Experts of a small language model: 20 experts in each of 5 layers.
Below are experts of layer 4 (counted from 0) of a mixture-of-experts language model. Rows are named router (the router's row for the expert), gate (a neuron's input weights, with its number), up (a neuron's input weights, with its number), down (a neuron's output weights, with its number) and show model dimensions 64-127. Each number is 200 + 30 x the weight over its row's rms, rounded and kept within 0 to 999.
Before each expert's rows: "comes after" lists some tokens at least twice as common just before its tokens as in all text; "raises" lists some tokens whose logits its average output raises strongly, later layers aside. This comes from a sample of Wikipedia text that the model never trained on. Tokens count by the router's weight.

# expert 9
comes after: " is", " was", ",", " it", " are", " to"
raises: " over", " his", " involved", " their", " as", " described"
router,201,233,237,215,167,188,227,182,215,165,246,209,174,174,183,225,226,176,178,230,179,231,215,205,184,253,201,201,220,201,265,129,185,187,266,256,197,183,183,220,211,195,189,235,198,202,183,177,220,232,204,210,188,188,205,223,257,189,168,222,166,202,206,200
gate0,176,182,214,268,222,245,216,219,225,194,134,161,178,182,244,209,149,241,170,205,157,152,220,236,220,157,194,139,149,257,155,211,223,197,258,252,168,221,253,197,194,171,245,237,190,224,156,128,215,199,172,211,187,216,210,208,259,193,169,185,198,206,143,189
up0,175,190,165,241,182,176,152,195,202,185,178,215,223,234,251,186,170,190,171,176,224,165,270,181,200,194,124,193,241,259,180,222,148,219,179,215,243,189,143,193,123,195,175,190,212,181,199,193,166,223,164,234,210,178,163,126,234,165,167,177,222,177,190,275
down0,151,213,197,181,141,222,169,199,162,174,200,217,138,160,163,211,221,154,194,191,211,188,191,204,163,177,184,218,180,231,212,204,208,116,246,143,171,207,186,201,250,196,231,227,236,245,216,251,177,178,193,216,173,192,169,181,162,210,184,153,229,142,192,225
gate1,212,206,187,177,218,242,235,180,236,213,177,183,180,228,236,170,210,185,177,231,197,174,184,200,205,213,204,255,204,263,221,206,194,193,162,186,204,197,151,223,177,164,159,228,231,232,195,214,230,164,196,183,211,246,184,188,201,148,196,201,209,236,201,219
up1,201,192,190,159,171,165,168,215,234,209,203,214,214,192,196,200,227,187,228,164,242,145,208,179,214,211,262,240,186,165,188,179,133,221,195,158,256,144,200,216,190,223,215,179,192,178,161,190,182,191,153,166,185,194,203,230,198,186,182,175,145,238,131,189
down1,207,178,190,204,207,187,195,190,152,220,217,237,240,210,235,221,251,202,189,186,180,179,205,180,212,226,239,203,222,229,219,162,197,161,209,169,185,182,202,213,217,219,208,190,254,168,201,191,193,180,193,199,181,244,187,221,223,139,210,247,237,200,233,171
gate2,172,207,180,222,236,191,203,172,225,206,157,193,196,189,155,206,181,280,182,187,165,208,219,201,175,192,222,234,232,209,192,228,234,195,166,219,158,187,222,155,198,263,206,278,211,209,196,178,248,221,180,201,213,181,183,187,201,200,235,186,169,209,198,222
up2,189,208,159,248,213,207,163,209,159,229,215,152,169,154,206,254,207,219,183,152,209,179,175,158,172,145,250,146,201,193,183,168,185,214,198,121,175,169,183,267,199,172,175,158,156,238,164,169,210,207,182,147,196,239,230,170,196,157,206,162,239,189,219,153
down2,239,204,272,192,192,159,174,190,118,214,285,184,240,174,183,190,221,155,213,163,251,172,174,149,207,191,218,191,205,174,174,172,194,212,199,188,194,220,219,214,198,195,207,156,199,194,192,167,190,195,231,149,205,205,251,190,213,250,188,147,215,195,203,200
gate3,139,204,178,258,143,181,249,207,223,175,101,247,232,225,191,161,219,110,229,237,193,192,188,235,218,181,206,209,194,151,187,213,217,220,212,136,167,173,175,248,193,196,236,203,229,171,205,203,196,153,188,237,187,170,218,194,227,161,200,242,191,190,207,188
up3,159,175,192,207,264,231,99,199,192,189,245,192,223,217,150,201,192,218,211,250,126,188,206,207,192,247,196,239,168,241,250,193,177,183,223,217,203,219,197,227,162,184,238,191,180,227,203,227,212,154,164,185,208,204,194,167,258,227,268,157,232,204,192,180
down3,186,194,204,192,176,176,227,164,229,231,171,200,230,225,221,261,261,202,180,210,226,248,194,228,246,204,157,205,226,213,256,191,195,233,223,227,210,168,140,175,148,216,161,175,213,168,182,212,221,165,188,228,189,171,267,117,144,213,197,236,221,207,174,254
gate4,199,220,252,192,212,182,223,206,158,191,187,195,171,166,199,162,186,162,208,221,199,207,212,211,183,165,154,220,201,203,262,186,238,230,229,202,232,211,172,157,175,214,280,173,216,211,265,256,148,193,163,203,172,224,186,181,240,244,195,144,209,204,168,145
up4,232,188,176,163,208,232,149,194,256,235,222,241,147,232,153,146,204,177,157,203,220,213,240,198,203,181,153,150,174,216,157,236,259,183,225,171,208,168,194,191,204,223,136,198,199,219,177,189,256,181,179,186,188,206,134,203,230,190,186,258,228,202,244,232
down4,260,249,213,240,197,188,201,177,194,189,206,226,200,227,207,207,228,207,201,211,193,172,156,172,163,148,201,154,149,205,222,187,182,182,227,209,227,214,164,225,194,167,203,168,219,201,225,180,259,228,247,137,246,174,166,197,219,218,160,229,200,208,222,213

# expert 15
comes after: " the", " The", "The", "s", " United", " a"
raises: " and", " pre", ","
router,125,219,190,159,157,210,204,165,151,175,125,202,210,244,246,204,192,206,204,165,227,158,213,173,230,145,238,198,238,202,230,158,235,210,238,178,171,247,191,202,200,212,221,154,229,204,195,158,202,203,217,199,188,207,144,167,122,180,237,192,188,211,217,211
gate0,246,226,166,209,172,187,246,189,206,258,186,236,183,127,169,197,208,225,186,193,180,161,197,157,224,142,155,203,148,187,197,279,271,251,174,232,203,208,214,214,197,230,239,227,218,145,180,218,157,202,201,212,245,221,200,210,257,191,221,266,249,210,228,208
up0,214,217,186,182,228,204,181,162,189,174,237,236,246,232,241,255,198,253,160,217,183,222,234,257,226,243,183,244,230,182,218,199,180,184,236,226,188,163,205,224,198,237,205,183,240,231,174,195,189,200,224,180,211,222,201,198,147,189,227,213,238,172,189,158
down0,235,155,229,221,199,218,228,202,198,184,236,162,248,169,181,217,163,196,185,144,204,232,237,189,200,220,223,214,241,238,178,220,239,224,229,190,225,211,246,221,172,169,198,125,191,181,134,238,194,232,224,256,223,217,241,210,205,198,219,152,203,224,188,224
gate1,255,226,163,241,243,205,230,185,219,246,160,223,221,158,142,157,216,196,192,216,204,211,249,179,243,214,173,249,203,209,192,197,245,172,204,186,155,228,219,198,203,199,154,174,173,177,198,219,226,195,187,198,238,219,176,251,194,191,150,137,230,195,246,170
up1,163,176,251,204,190,243,159,153,209,208,234,260,209,193,194,182,200,239,159,201,205,199,186,157,210,145,207,183,241,203,144,213,197,184,204,177,168,194,202,231,205,171,150,143,192,215,208,152,159,202,239,252,184,220,220,176,205,202,217,137,230,234,194,218
down1,230,198,199,159,190,214,138,216,192,219,175,191,242,171,249,194,233,249,246,190,180,158,187,178,206,244,219,207,170,154,196,239,174,192,205,186,221,222,214,178,188,191,186,220,231,143,186,215,121,178,170,238,191,170,241,192,219,207,204,209,209,176,190,169
gate2,207,201,187,200,216,211,198,200,232,218,215,180,223,201,185,265,161,236,108,215,194,172,217,207,177,218,204,223,225,224,183,170,139,220,243,164,208,189,205,190,161,192,227,235,217,212,218,215,139,226,250,170,148,200,250,219,201,229,173,220,231,174,178,227
up2,208,146,179,139,198,190,183,188,203,182,199,202,243,204,213,216,215,208,221,215,184,205,184,197,205,192,228,224,227,212,181,180,155,252,184,171,212,190,180,217,136,166,175,200,172,176,198,189,198,196,147,200,175,172,256,148,186,198,203,175,203,171,191,219
down2,199,152,162,203,163,183,254,134,186,293,225,172,258,201,257,205,271,241,215,178,116,183,160,250,147,243,182,209,184,245,190,173,157,184,201,219,248,195,176,167,208,173,226,154,187,168,171,186,226,211,192,190,167,192,204,179,151,196,232,220,222,184,209,187
gate3,216,215,162,176,182,215,126,210,211,208,163,229,222,220,244,190,223,198,205,226,215,228,236,208,138,198,216,249,213,182,171,251,221,178,210,198,234,177,198,208,196,177,202,197,187,154,184,193,161,182,220,165,203,218,150,280,168,174,277,165,208,205,165,273
up3,190,235,223,163,237,173,161,168,254,209,164,268,213,189,199,190,241,155,197,208,190,207,190,186,240,183,256,181,225,175,245,168,202,158,180,214,185,240,212,230,211,163,222,248,173,189,285,230,241,204,198,192,175,193,232,179,229,209,216,214,199,211,206,215
down3,182,180,262,253,206,212,237,237,231,215,201,199,237,215,228,206,172,142,161,174,126,250,188,212,236,191,150,208,196,192,203,178,228,244,189,187,172,165,249,220,147,203,259,152,226,201,259,205,115,230,245,150,187,163,224,192,273,206,184,200,200,160,197,179
gate4,224,180,197,183,208,171,239,206,195,209,150,236,173,252,171,215,259,196,219,217,220,184,177,244,196,167,183,194,172,197,256,178,177,129,201,217,145,235,219,225,150,166,284,198,172,229,152,180,161,199,150,193,198,256,210,173,186,211,158,204,132,197,236,138
up4,197,232,197,122,207,181,201,230,186,191,156,167,176,197,222,200,225,216,203,212,182,160,183,194,200,241,170,185,168,201,274,240,172,202,259,202,223,175,219,205,207,159,146,251,199,195,225,166,189,184,172,135,236,225,189,224,191,218,183,123,204,242,179,171
down4,226,223,243,174,194,194,196,216,188,174,203,197,255,171,203,217,213,187,183,143,197,286,192,168,184,179,211,192,194,153,204,234,165,208,174,278,236,207,182,161,207,173,190,171,202,158,267,252,213,241,221,185,150,160,177,223,183,195,181,196,208,233,194,173

# expert 4
comes after: "1", "2", "3", "4", "5", "6"
raises: " (", ",", ".", "-", " and", " in"
router,172,239,144,167,196,237,163,176,238,198,203,220,216,166,218,199,233,234,243,158,221,253,199,195,184,252,182,178,172,185,177,215,214,185,255,249,150,208,230,197,192,209,190,202,226,166,137,196,232,206,233,247,159,144,216,259,226,195,129,220,232,179,185,193
gate1,209,204,259,203,205,216,192,176,163,167,225,204,218,221,162,219,230,183,182,179,174,214,151,199,237,225,137,256,211,193,232,207,239,222,202,218,200,164,167,183,212,169,243,264,224,183,190,200,194,216,175,190,159,195,256,201,215,144,217,199,151,197,211,183
up1,182,208,239,177,228,197,221,251,171,180,251,192,231,193,185,209,200,167,251,277,231,237,210,232,201,213,181,210,214,220,265,252,149,229,191,232,219,240,183,180,152,183,163,174,271,226,153,185,189,222,212,231,266,244,231,237,160,162,217,209,173,249,168,235
down1,259,228,183,208,214,247,221,226,161,179,220,214,219,233,208,218,206,181,202,169,209,200,206,229,141,215,219,234,208,205,211,198,215,195,257,219,207,246,143,207,203,209,193,158,168,202,199,191,222,202,194,229,161,214,266,178,217,189,193,221,275,143,166,206
gate2,162,245,182,248,241,196,200,191,183,261,148,157,176,173,202,172,235,191,221,212,225,197,211,159,253,163,205,202,145,215,254,211,198,158,285,251,216,251,199,191,252,223,195,222,175,186,172,201,242,218,234,220,208,252,213,223,200,250,185,226,222,163,169,210
up2,190,198,195,188,226,198,217,157,147,195,232,180,199,189,154,133,161,231,235,202,216,226,204,180,185,173,190,194,188,193,210,200,202,141,181,237,192,246,154,220,215,195,219,271,225,180,214,203,202,189,190,157,219,186,239,234,164,202,191,197,194,196,236,154
down2,190,175,193,187,221,243,197,168,155,182,189,220,189,196,227,199,231,173,196,224,208,228,233,184,200,216,152,166,200,184,232,195,208,257,169,225,216,196,160,243,195,167,246,199,193,181,183,172,176,219,204,177,218,207,199,222,181,200,215,159,225,186,168,211
gate3,196,188,207,232,186,171,203,143,173,256,211,196,180,246,232,208,175,158,228,197,241,163,233,200,195,169,177,220,227,199,197,240,241,153,190,209,165,158,208,199,198,209,170,237,162,227,164,175,242,224,173,174,166,220,190,196,170,170,178,176,217,203,164,191
up3,238,238,239,201,202,144,186,170,219,179,222,187,193,205,175,173,202,219,212,217,189,239,198,166,227,218,168,147,194,175,133,191,211,154,241,213,196,163,194,178,208,169,215,148,189,207,179,171,171,226,229,159,238,191,187,184,175,229,185,176,230,256,132,216
down3,184,233,197,86,208,237,189,184,254,197,217,200,173,194,191,169,220,207,176,173,179,251,210,193,248,212,214,229,223,200,188,205,207,159,207,209,180,164,255,241,184,217,196,249,215,213,185,195,173,191,210,186,191,213,174,198,205,225,197,260,195,159,189,186
gate4,245,154,241,238,163,184,218,215,222,177,210,220,274,180,175,133,235,202,183,168,166,169,232,200,277,249,183,152,203,226,215,199,190,260,210,211,250,169,204,250,186,211,190,186,216,194,200,197,224,183,240,221,162,169,252,163,206,203,254,198,179,153,193,203
up4,216,195,215,248,224,173,192,208,181,192,172,287,164,169,156,205,185,184,216,224,220,241,164,176,213,255,206,156,182,208,186,207,169,249,203,232,209,275,191,173,161,225,254,162,146,207,194,227,224,174,219,209,177,151,231,187,175,217,197,179,266,247,206,177
down4,197,204,168,186,154,218,120,219,201,204,138,215,190,154,199,170,217,206,169,191,219,263,173,192,153,181,218,190,179,188,179,193,239,177,200,215,197,189,215,207,247,204,273,193,190,221,188,197,196,245,218,166,210,135,197,195,232,212,265,241,203,143,186,232
gate5,199,269,203,245,206,230,189,211,135,235,174,265,196,187,205,226,200,140,207,205,187,282,152,259,228,193,164,194,151,177,215,213,158,224,154,238,235,181,183,195,156,242,187,226,186,200,180,193,212,178,185,176,153,181,253,215,203,187,156,212,211,216,207,209
up5,186,276,198,135,184,179,227,219,171,181,205,224,213,222,193,181,183,199,220,178,163,256,227,223,166,238,208,183,179,154,222,165,182,219,194,250,199,221,243,197,211,186,239,236,203,177,246,205,222,223,190,246,257,175,208,231,213,118,177,196,193,175,213,241
down5,198,194,209,217,144,185,198,205,210,173,191,224,199,215,157,159,221,185,165,208,234,185,211,207,153,156,197,243,204,182,241,200,184,199,227,230,152,195,218,231,206,183,179,203,247,253,211,204,212,155,244,160,183,197,265,147,193,183,249,210,233,230,180,177